{"n_layer": 20, "d_model": 192, "n_experts": 128, "experts_per_token": 6, "d_expert": 64, "d_shared_expert": 0, "activation": "squared_relu", "moe_layers": [0, 1, 2, 3, 4, 5, 6, 7, 8, 9, 10, 11, 12, 13, 14, 15, 16, 17, 18, 19], "router_score": "softmax", "normalize_top_k": true, "routed_scale": 1.0, "balance_loss": 0.00756, "balance_bias": false, "router_noise": 0.1, "router_logit_norm": 1.0, "init_std_router": 0.00936, "lr_router": 0.00122, "vocab_size": 2048, "norm": "rmsnorm", "norm_eps": 1e-05, "tie_embeddings": false, "optimizer": "soap_variant", "lr": 0.00677, "beta1": 0.95, "beta2": 0.98, "grad_clip": 0.5, "batch_tokens": [65536, 131072, 196608], "seq_len": 2048, "train_tokens": 564200000, "steps": 4631, "dataset": "wikipedia_en"}
Below are experts of layer 15 (counted from 0) of a mixture-of-experts language model. Rows are named up (a neuron's input weights, with its number) and show model dimensions 0-191. Each number is 128 + 32 x the weight over its row's rms, rounded and kept within 0 to 255. Numbers have three digits each.
Before each expert's rows: "comes after" lists some tokens at least twice as common just before its tokens as in all text. This comes from a sample of Wikipedia text that the model never trained on. Tokens count by the router's weight.

# expert 28
comes after: ".", "\n\n", "ed", " University", "ing", "ation"
up1:111119131114170100127154089138108124144168053160151070163097080163126151138118121139139096180120143128131126168140075072121064107145200161111118141146152059107080163179144149155135147115149188132144121131114113061108116161106077119097170144148093141114178173172171040125102130110156173153133122125164087170137170196124088133101102126122117176143220164099110158101136175088104110138122143196175131081080121056138152155134085117141151120118099129141168061099123173071100109153161132146129103116072163149145164140104125126105148107134156115140110126080125152091155079084177134139
up2:123099172160108133140156152123170140182158099123145132097182106130109095133065157134145085120208158135142180152117103137086133109175167140179156137127071099215163089092067170171114153082151123169118176110091152107104163186106065128122115186103122150093106095153144175120126110175103091181158141155079208145131137171149129134080138130142115127149126152162132131200132112139115070143157076144190146085142149174187128135099096166149129142095066159168097140165165161150115102182104136105117140153079198134127109061153113108111135110127129118151122114137132173128148130181108122174
up3:196135108146138175151059122103150168120126161133115135120100151070134147124056101165113112125151117155083172142141136131151058176152119154087141122156163125113101110113121103150200144102172100143142139200116100122091113090139155167120092120164165121083178141076115145053126140126104048135096136142049091176138122121159108113069129113069087129098066162132139126157119139163129067148159113143133152154119180092101077150075067133127089169121087103122157114171101143190084125135124118136127172152124112070151159100117185167079115186140111095114087171103180186113131121142159138124

# expert 48
comes after: " of", " in", " to", "'", " for", " with"
up1:122152149100137183117151159169136128114128118190094177184150166144136100137113123121154154190158137175091121143085107148162142146094127070105105072114178164114111111070111067122187135166127169165230105079122128120109119169144094084155122168118133117161080123109143111103149132183097111105103072131143106159122099125198120208186130148150151109134115115182105136128133082080140147154127120234169160145167087096073123159155162205074116084124154143134153167106118147155154156096166167134162117131142078147100134164172120125136111162105070150149128165128142124099104086102127130106
up2:099187168085115119085094185137117110110118100090088159157185129109163162140171080136120106136120130132141107172132152159138154093110135133139145108119098173139138162100072137160148155164094137125124107131126112095137139091069157114103119111105180201137103151164198127180095162122096089166154195153118161103116106083056114122103121106146200176120113074112086166148200127136129139203104141122139093115186134142186126135222103144112138113121136213130089111099139180178113131099150095093126153189169160142070144099148173129134116152124174125157158113116156146077149140138103058122
up3:159172128200151072073113122189076105140135151137087138167153126164157130101159088071148153084120132140186106170110067093137066075111179163117187058132150128140128142137087083113192101097110115137132131172112096133130139139152090130162110109120082134060118127181105115108125137144073149076176111153104133170089090150175075112116091151145140173121149101155163114127113098073086152142105107164126184160153130138137155126105168153132166134107095114103143094161151178127174115173134145051089114083088142102128102119096144132193145175135155149131079171080154097115182151136124069102

# expert 86
comes after: " of", ",", " the", " and", "-", ":"
up0:131123118083085162109138174155157116177178143064117160121143105173087080119134169106157104142136091105148071165183191159073145102150136110133134170124103077126142092122101201132159206106077124143150116147168105156104137137087154117130130127106158141168097152106175137070168069110100148143110100105103118121118114087146099118070170099131145073075124119105136142152140106114106172140138182135113131134131084151111176047124050232111141128140150081141179147073114121086118175125152108123187098109179168100110122127115049153184140160135114122136129116154111132114131081103130079107
up1:118209161118110159123170144131046101162159212156154160164151118094134106097094116080130059163195140099098102129181096093127105131168092118137086140166114105115127109098192162166116077117138138122211116127118157148059154096069119113045169080129147105116148111190144111141139153066152123124119127130175144138130129136153151114123213092136172171119106120119065072190198156138131112208123077173090114122145128149152106115107158160128113162104144115131074146140112129111138115116146133157164098119107132129107179134163145122132154141133141120177126131131130201147160102088135123159
up2:085122180111139145180126156125116162150172140117106055147107161166092144154115160187164151204130088201159131099125110120144131141149111124154124170107154079133088113186127107130136155171083148115130187135158129143106144113102110136106124180132041114161179126136115116151185202076145130146107136136114179179167099156074146089176112111108107114149104128192166097137055094103113211118120135112153135148140113101115170152089143108135129108136121140154095159177062110136185147120097140109088092078111089120173156096090122152037207124136139187180129145108127113124156124109109134128

# expert 120
comes after: "1", "3", "2", "0", "4", "5"
up3:097078088144104139116071127161111113145070134153149062177125096167111115049106144122117145125108151124134121089152049124134137124122157108103069185147158103160139140116220140157137116149097114128151157159071181089133138182116142069165181130124062112125108139122085058112097145147150083129106115128125089121152137117143115160125140127126147147162124098183175119094165101165152167134148108105192162116101079116143137111094118188173124144180157137139139163087099134084104141140084070146079143110128171182141189149153061154140088124140111173122064083167102111203131119146100083108
up4:145152193153095125154128157148087092118076106085118083158104138152159077079107135157192125168182100173118183121102115156115126084160163197196152118125115202176124159099138165132136163157099163147121106082176156122151122154174112132136081097168116130116165146194060129158142113037167179169108142139096174120121142115108125134124097168151104127083141119083164154175113107123103111142159190080128145172051102098138104124165120111140140156116127137154124157131133191128140148116168180122100191140195083147123154121121156086154132102119156099147160134091142164109150151086194160116
up5:198125105136190162182119079089139199146110135158078136171085151152117078191113142095079122165116134122177150159147170096163183093157132119073156190142134167148140118124140125084139158066182110080138170126121155184074116143163130131085114085161140093122109117183172105121112153070168092072103143150151100096127165143097117122159088132128090090134113096132141111161148161151140109090166141131127073125165068156111089116164075083131102139120157117122163094115130165151192089116088118118120130158080110161142137120126112169071140131115099101110133161144035042148129101085118134122

# expert 82
comes after: "A", "S", "I", " A", "E", " N"
up0:152081103151117122157133075130144187128096116109112146076125110082134151131142126187179148102180151192169120158081133120078089132103134144097154144183131093151125154099153141106133131140137118149131185153066123116126122142149065157016096148209120119141105149149117157146163130145131120087136124143097126139114078173100156172148052150109120122106078166154100144165102117135115094061157166143100163112189164133156135117041138101112184127196118108129128111168162123195124082167073137122174127185118116177095137115059125193105165128109156186150140152121117149089112135131148106140
up1:154197151136147148146136158060083121102147188122145121191097090104150103147134144118248159105145127149093163158104155166126191122112132099157097133123185138143131144130055094182152103131095110135131159175161144128117127094123145187154149141094118098095060094140186095126161102088108140156127102133099070138153088113138120133125165116133166082148101087049039114175172143071091131112118156228123117137094187076117133134153138171157133111055142111172123112132141126152111115150129115138144122122133091132077154087135135129094134110127124121141144100108153109091134070179136070142
up2:138071170128081155142129153127104143079154118174080117147085117114074172151132126136166150141159182156123080137090135090092116079101158173108164112146144080165121118103114178076215164123194157137196199151147120149141106160139143128152137113120154113089083176129151077113109146127085094180139070104061164147151119128126119102150104100092135136132168157086128112173153126054119195094094145129156131115132146130091100127098112084180129137156103090148065174133192120141121094147194156094173083139100129105133093175112124152155153096106154131169100128103108170190147170164088118159

# expert 94
comes after: " p", " T", " t", " P", " j", " d"
up0:172105082105151129080144204136163106158102181134099103183105147067100185098133142148154141130142156164119138143124168157131126109081120133174117086134141159178095086136150168162174038192133093199100175124140126129104076055108082127136144077119127139114027107109171138128104135147113072115140145150133150130123092125124120161125138175128154130148118141091068098153107143120120147132172166128126143159159171137126110123101166093194135104107054093121155134093116086118120115158091115093200109142113167112110132110141120145152186212138166134101151106108108132145136067208162168139
up1:150153162102166155074144130128110130084126158068155090171156047104123148091103101110168112104090100145086106169170118145127101141153103069162103106093075083145133118111098141080107092096140133130153165095087045142172154109124115118114151165151112130186044102107147066173134105129090144108128100199117140150077112150097182072134096132136173114096127122152087119101076096171133162191125109186116122077139166144162152098116189130048142112117119094067104097125175128113105127173084112111196076153123169150135118119097128114166107108169135149119127105124122140067117110119140152184
up2:167113189115115111177121179099168096169088121165108139120131098117128116119148143156133110181094098138154099179110170179045123105177086096130175103149160075145166171132141175181095161102130125163181170101151123158180171111133137134093128160119133109135103107143056099161168150144138149213149107175197174078113095122117174103094131159134128106111106090178152104139147093155110149176159121129239109182131176143121160156180100121157109070171127136163118137101158091103147099148106166129114172143142104117150078110131077104115161100139141108112176165148157104094126089134087139164

# expert 102
comes after: " b", " c", " B", " a", " C", " m"
up0:149109119125142097118131087115194135139131160133092133103126152132154134132165092100064196153080121105077127179150156170127077160088052131212188136128089176136129087058153126125101103190155129200112120151159127161102127153140108118111102115115169195133103128196168098158144098130093139157094140141184133115105080136124133145143128127115081123090117113181164135141161119129121146087123206154086150137122104133121128087168142114095113091102073098162147160137120121128099096114040137111171157152164103161153119138118145172200064135097135144073144159107122127088136035091091114136
up1:136201109134124106154104125125142160113175192165091071092067079126160160072135141147103132110161117142147102171129177177117125103158124114166111059101105115181112067124108147088089104112131117164158150175103154104153072128157064147119109125168095123185171106142077116129168096157136172149168118106047153124174061128146169123131121092153116175139094141199171182098111101116175110137079172169154161077129159131143065177111107184167145129116157108155097088111146146102082133124103152105173160069088152114153116133106110150185115139137185119164117117119153083086112124142139145144
up2:060197147128140197127184131073132115112152143147138155113148139145100148047138199117083149143145121140126116151161108170134155104120107146104101077146147153099105117136085171153118113149196086113137215142094133119113116159183127160146088175161092121147117111149146101120092167133156164095147096082100144045149060121132122101152133175105112090072112152176120084173131087176152109097118118109156099156101139083098063146141161118128109085160120109148137152110164100082091076156153119139063154129117133156198099146130156146099089073092170089102083100104165166172125119078106140099

# expert 90
comes after: "\n", "\n\n", "amily", "ite", " Count", "der"
up0:185075120100185123101163113159156132108111210172101085142178107093119139097042124146129116144181171123184150165151116051107149067096117150114090143102173174112122153138151114191057170139122138141122123097154130052097154134100126092054121106160105147129125154128161140132075156185152117137166110186154154178123157162117150155170117178134143140161069144129101157108149123167131137139112210128114135114099100122126089143117145099128144131126108118119148064091071136155123093089137122164057095166127139131124100151088098112122103134121153072092143072189165141090126181131125121181
up1:085133151122100072119139149132152175120148127116089122173140106118159141138153094188120135146119163106162105111125069150104152141098119143141119149117159147068108115117097168167135104110096138111183137128136111065156098193092139090141163099152146108131131134097119101098137190124101135144194114096056136135192109102117119090159073104127114072143098162080159074122057099146096126134078165182051126145097111091214132085126152141171157125154116078146051107128077113091126125156114158138199105191130113157079136096112150172190124066105113119116183137129109108172152105062096126160
up2:164111179123138121128100123098175124189135160121131107089136136163140078158175106078133192054099116135151118158126165117159067086155136112128136096143154101141132116155121081127128099140091075120138168115084109088153103126040137070107160107146144107149124181187166195125101100094150136089184135149063103095101115160121067150170133146105144135119156092092129122076098101143135134143135131191093056070130120193135126129122111145162198136097172097100192152139078145158117143074125189108104101164143141134115112086129089148101156104117095032125102133116091131163175084139148133108

# expert 14
comes after: " |", " comp", "p", "f", " def", " f"
up4:111096124103182149123160158117140089160115101133107161113208078136128127155168147135114115122082059154109123085135158160098125138101094133089168096069151127091149113134159092134124105166103169130148112122198180081200171145093102151115176194150148166179119098121120103137135112124086162151090124100176101093127124146137098114116154110121156112165161130189195094192092153167151152116061086129144065139127114131143118133116152149083111093101194142082162147076222121142168169148169112117079183097136115178095114131120121193131127146135093104139121101108149150146074105109148094195
up5:125124162105135162130069133105136209124135098137199163148069131152165136108160094120096141105170164141144115135148103108108105119145140117106117100110097164083145175123119173097058139095063151116095105152057217145177142104098083131121166108122099184157140121131175114108189126102145102146120113209093102113098174069093142099183117155091141097140086082162142132151196122131097061128122105120069152189235156111138130119092149108168130120143124127147104170170122128156098093137137084153112141168122136150176103092141099131095099124123095110186149143105113097090150163133106171098
up6:129094132118143171203128128139138161140119095107102167076065136140151116139216141183108144166141108094118152120133106126123146164118058154073135192113087139075153065136153126071146146140176150092102103156179155109182161103130061128121079104152185151123150101143103150147150110122126138068080147179170057181111145096185165109099136128118147077166144149096156056153085175135176107123163165143149133207122175173084159115158099166083082131145128093149103162131135161170144168134131105108180123148177120102154130100114131145122133155135130102137192104109113159077129123108153115100

# expert 117
comes after: "1", "|", " |", ";", "6", "–"
up0:167094126088160072142098125069124134125121098118190149083138162069117093121138126093141197049114075150121174154140113123197095142157137183106140130116096129131091093113121132066103120131184130197041083148108079100157161157132075178162123150173163130111092110143141131084118137158164101115096151208132118175110119164169146141104127154126113133043163170124140150186101146102182117119147167124057158111100141111108080135120144185136144085096093131111158192144102138101135105136062063122082087107144136122145124096167132117093162178123123091161102117114114100134157131137134112123
up1:083139115135209201171096173157122181113132157119107152127149137183149113090153159119134078130179175130146118110146096149167107188165129080136140088099179118119137106047074118112109100135099164118148189161109114157157107129159099189093168118109123214142115160087138117145166118135105134164097102103148097126148126138105106063172188078159134086135113115074163118167116068098116074082064133085122135102077123131196123124135121125136109136144154125156187130138149107122115114112106056137140115110135143146135141087098125165100168052126154140162131158207137145115070097109073118139
up2:099063205147142102094144148145115132144132089156174098095103124150151076069130104138098194075106111160113129094169151162151146100111141190173130103105133080168109142138130163110145158117056161071106178154125133121193123143131156141195081113079155145161133143094159189163108098134170127116089153159129128164133136141062167134116163123132101114128103138076092176078153127119106104107136095134212140178144085141146117163115103126111098112117144173130142078101084094120133142118185111108100122165097159124189170127066046074066125115102150112091128138105153062162153164151122124100

# expert 85
comes after: " ", " (", " \"", " an", " h", " a"
up1:140221128189111129124158117127129158093168179159134107154092122118097132134098132189115101163141131077134130086134113103151072104155128128121108125184091123223145155108123062148140174152176165098190113158107108105141118157136148093103114114175127145194144083168111139059109089130105114133144140058071101093123143127144165103200125094103164113142086136096136135097134090122137180076052127220173137158170149151089137160183132140163130180165117111124108103139141136102138135069132125135148172093136136131105134099133149106151136086097088141164185113139130186161119206112164141127
up2:069139131166170150164124170153158122101135132199075189147141177147163142156091112080149147158118089081142115072132078176182160122175125147177170155136128112102106119122172151117093124150170142160105210143152166158107157133153069094131118143191117113129109106112116108113123119033109151130112072189150111091134158128132137119129084060063104120160126141152139091169062111107082134143103100127158134101189117072150163103153137117161095175153094101095136125104128113128091077090102119162128144152182080200132168160101122104093178092156153156109159113143150134177131148103090166149
up3:115116140214158145122166091144097122154163166132111094150182085147126086139106157061115124208075117099121092172132124091108137101143101163130172134100110106111140118104130131135114157068138135136157139181186080131115145170119094096101128107216123142068124143111110119109166174159124131181112114165109135160129144117159136153128136115130129115086135082123206125119134132069113121117173168164167181089139155142182181150224136085179119130091091145119064118175099162116094123121146094158144141146120098201164110170122159135163169141074126110191130122184144103093121104121047121162

# expert 116
comes after: "\n", " of", " at", " won", " in", "\n\n"
up1:132129110120092190098081159092104124094108151175156114164137147077048119142157149154129065140152069140106151092131169184150166083079103174138107131104091151098111124085164106105148115163140191164145147132153093164070116131109124080124102135143136102135132054110145112076119117130158105148114060173167172121182161167164105081124138107076141145130110128158196122092127171127164119123166080161099112121140078167136133138069191108149131137110119083155105126133145078131090092102103115188142172126184118155177154159123137104150040106197149082099080084125115097133189124143126132131
up2:118109162144100105127121132120112088162112187148164134120113133172177131158090099072174176117091131196165123080106110178140099081127115128086098080136181145083190076157231115151087045136117069131110194175178178151126105129179133158140129110110115125077158118146157131106036156148134117100122089119116151144059047093110110130083150171129179144111144176102070126139109118121142150133128128121144121157065103124088101112144093113140128130116132176125095116128129122123124111145104074102098187140143172118116173130117111171084143162139172153091097147123075109158169132121162158116
up3:160074160138185098202118093126149122157160133136164133186117134136188117132076126082100121130130128114118175183140121088171091113140113135153128180127141120048128109128117112173103122098150027083057097169174157086150103123091098149149145084179158085082115156152166143100095163168114131153128146170092127115121088135090139119116100139063103131070112172099148122109121157123144094127098145190147192141130152124086127180098117126159117162124121181090118106107122133090130078129120147126171155084098118109164141091173099158057148117064166106064067163091112097146167125127167156106

# expert 100
comes after: " V", " v", " B", " C", " G", " K"
up1:147164203076099126147088139117138117112120134140119135156141164096115095089176158131049116139162059122112100179112153145132145156131141133125093162074156120168105113055121113158138114094168156138192034123192134101086182151100086125129088180130134173145167124144136129155131197206103073126113149135175179159102154082177144112159144081110127143123151151146105117065117134095115124154159046149163138157138107077099116130112127150159121143125153109168126103134176127075103166144185083184191121112076132133144124132154149134098154185116168149120165090074153152115107083097135140113
up2:139124159099150095100171141125121181144141131134144119100101131096130142171143171101184164139110079161122127122154146179132124093166129128082061124121177106170124114147173117110108127201183150117099179176125133137125077124138121111128074140150178108148104047165142135114105154154113133175087054162104153075115129118134087105092099150147105125093087211155094124106137185050105119128136140105222118146141136138057147092158135148120159136085160106094146133112175085105182082111082115112105131089145108126167142124137123182114106155101116138141083176131156087145171175178181177199
up3:163130126245106061088097128132133149082153160129092116165103148163158136162152058093141106115136090167158157145139129137122071126172123149098102158104091094106105160107123126099162141058110108124145136191107088125129076090093162134138113132085156090197082090135115211130128157109141132134117134175120093170126145094118106079131119156076091168103124162080126157209118131144087156097092155137122172141124123142122140127117064077184181115125201111111152123102148173197157159142117121071167076136167069131167103181086106153123110133104108131118130148098166134123076126135149114141

# expert 4
comes after: " |", ",", "-", ":", ".", " by"
up3:133102131160162128111044120152124136155097131148195122191100169125153151104143115141140188121121155069161168123094148093150169099185041139120173142172211109114109134130079144132139113107079091104127161167064145099095156119099154121110117075098093130089122129166151132083112112134144163160118169113133121041114153056115111147142102055135085152111121061133137134057085152159099143114116130098099172130073139132158111097146176094087127139123170122094126108166062141162099130064128117110158143064087144130097120098080137169119147126081106175133088092102132160119154116130174161120
up4:161081174125179122192162099117179079099144187125148219149181129121132055145128101150127096161142120102119050090121164085126156152189172109130123154150153144089134103109146077122137117142137084121127162146150132138131070130119109152135107186097123111098179140103112162069151120128107125186084141120111150151142106168194084173098119110089097160123162134103118117092135119085150167131188097174154104135193116075163094120160126188153079184114145162090168097113114097097137177123138077146154098161176103128147139183095145157119120162146154163087172154132145193111149137068099116112
up5:149137107155147158168096068104146122151158154183120133122134116104118108105148179132147105045094178141116076079084127142095152106074098082116120103121116116120209118199151186135154095108154108129106118107197183135114137144166158107170111110157164162090070136121149141146139117164069099071127091075190117117073131131101147129035140175095155089133111123173184060084154142090142085100143126082170150098153123122137151148197134139111119087106167129168077133138146132121129169098114177129132166129139126112140073123129114143133118191134107103137114103127128164103122127030083154143

# expert 63
comes after: ".", ",", " He", " he", " and", " It"
up3:075159126220118156119138124155169117064117169121083117140117077071124123103170166190145114127157071121110192092110136148114106114106138145165159127173111152150116138107058117141156161117096116136121114172086214149093109158130127091112135140179211107157167154097096112167111176124105102100095110163153152171137117107097103108115095156140140120101108078136175146159104098173160077133105110101121160135124170044153098143116106110115185135087132070152122118163158126119141166220118149124123118102046143146139114103121097179136138113191132082147173164112144119138088176134072091146
up4:112132078180195089087176136087174081088206128118098150178150130126121197170087107114182168153112117099143112126042124130115113174132166146131134086075112091085120134097081177088148139111118141174119096157148125110143137160161093070136118117157069181104131128117129089168107181124097175158141165125184158097137139140077109115124158086101118054121096177144121177122098074117139128139159173130143148192128091135122134132152118096135101105174140170118096125163149154149123066127139169138119166109165162188164116178091183143158151124172183107148112162152089115130147115136096176080
up5:166121177133119181087100069154157134070117138146138112144046173117188088151174110119141133184083122132078170099096111169112183125076169130082112189122129147148110133127190122091098158168131145078065103096125166115111103139149181131123163100117181150131122087134116164110119161095134164107160090165163151141155116152185105138155129168093075115134109161102140144162140148135136172085125133100144147078153135075138105082131135133083103136146084132122138115141195153150093182056124146097139129115157081145158157205098119143089053153125135104180136130138174132156081144224126116135

# expert 0
comes after: " ", ".", " $", "6", " (", "–"
up1:168119136124096100122090128128082167112115157111146141120117143118101107087144054141160142158126138134132139120135120134116145109171133137120150105159137147132180158064114110161135150171136134112155062098156216112127146134172146162156159123162078200133146062090066173162073113083179110114135093142096163137144105146132131137187066161114188109120114119113129159111136128096118135218137162219144125157126077124165137130116166120087092161181121046125132108172084109182088132088092073168135132140097168148106131067147109149139167126166083164105131182077138118141104173111071074138
up2:120106170171109091052201171105159070143130152096101148163113138135130132132146163111125095077136109090050110169100110136126165145103116144180123178129099101159123154149159044112061148143151115138112159108062116128086151130146082075159123169123163134090140139069168103145167157139075112122121151081173165057115121149134147079106103137076140165122138114121125122150137078161127124171149114086187130132209097123154133093071132110100133068120083172149169120155129150135130194146114203108120158093104135166194112122086095073097139151189140143144109127134148116099132080134141096142
up3:129141135171124069166115120164151139176103130107200154109094101164151091064136133153106147089155197159116095138104163101117157119146097063147141097108123155111108144069100110104028176137072078171132127152167095162097125173155100203103096102132170119175082111113111118146078089111115161092134131137092178179125103174122147131086132115039111110148092132103146104086112114083134152121117069135096107187151086112135119138127180115145114097214124158114160141150147160187106128079100163126104076103130113125125178108115078113121125145133109091180119108139084133124137160098187108089

# expert 119
comes after: " C", " K", " M", " B", " V", " c"
up0:155124094113162128154123094072117088173163091148165096125104125115158140099163127119100168105123177162138125102124114077092114155123124069060142161140028077121123160135129154092104160178107099185093099168131097093130085111088168097160112155154156149100084117194099196095123166112105105151126169129143134149090114185141149112087206137130140077151155174152146117130165121129144124160096180129121139101122071138102104039137150208104186121095179108129160120167162139151090104145124143114143151166109130180121127125152156065112142107087126164149211132087141081115161120177107142137
up1:108110180125126101157147133130102087080174084124086098130132085124121126128073091114152111119119082144148115150176158101167141062168153147088102072116122122157118116102137140133119135139181140061167163140179097139119137095118134197147054128141147112171120073158081081099201075096146141111079104128152108069072125146192107156135111130152084119181135119159159112171136121079127149112114078170106154075112114197089137122165123139126153134135116095069114088098211167198083175083126100115131054163144110131161134171088136107159146128094130086132125098131113147102172157123097131181
up2:109149115158130127136177170068171142120100090051104189113131187103155156118109203123150095161148149090156082133130159122137122090122147143085122110111160098148188095118175167073138142162111172139098198153128079123122151150097133109162149095129060173124110148164129119108200088107106130100121137075108137138143154100162105072055079144106080125147099137145131126132127138092108126098091129093137144099130027168081104118112195146090115150151221133116120126120173130096124080137093173153111150175129161148123132157120131126086111100163164142166131081125189109138167148122083190169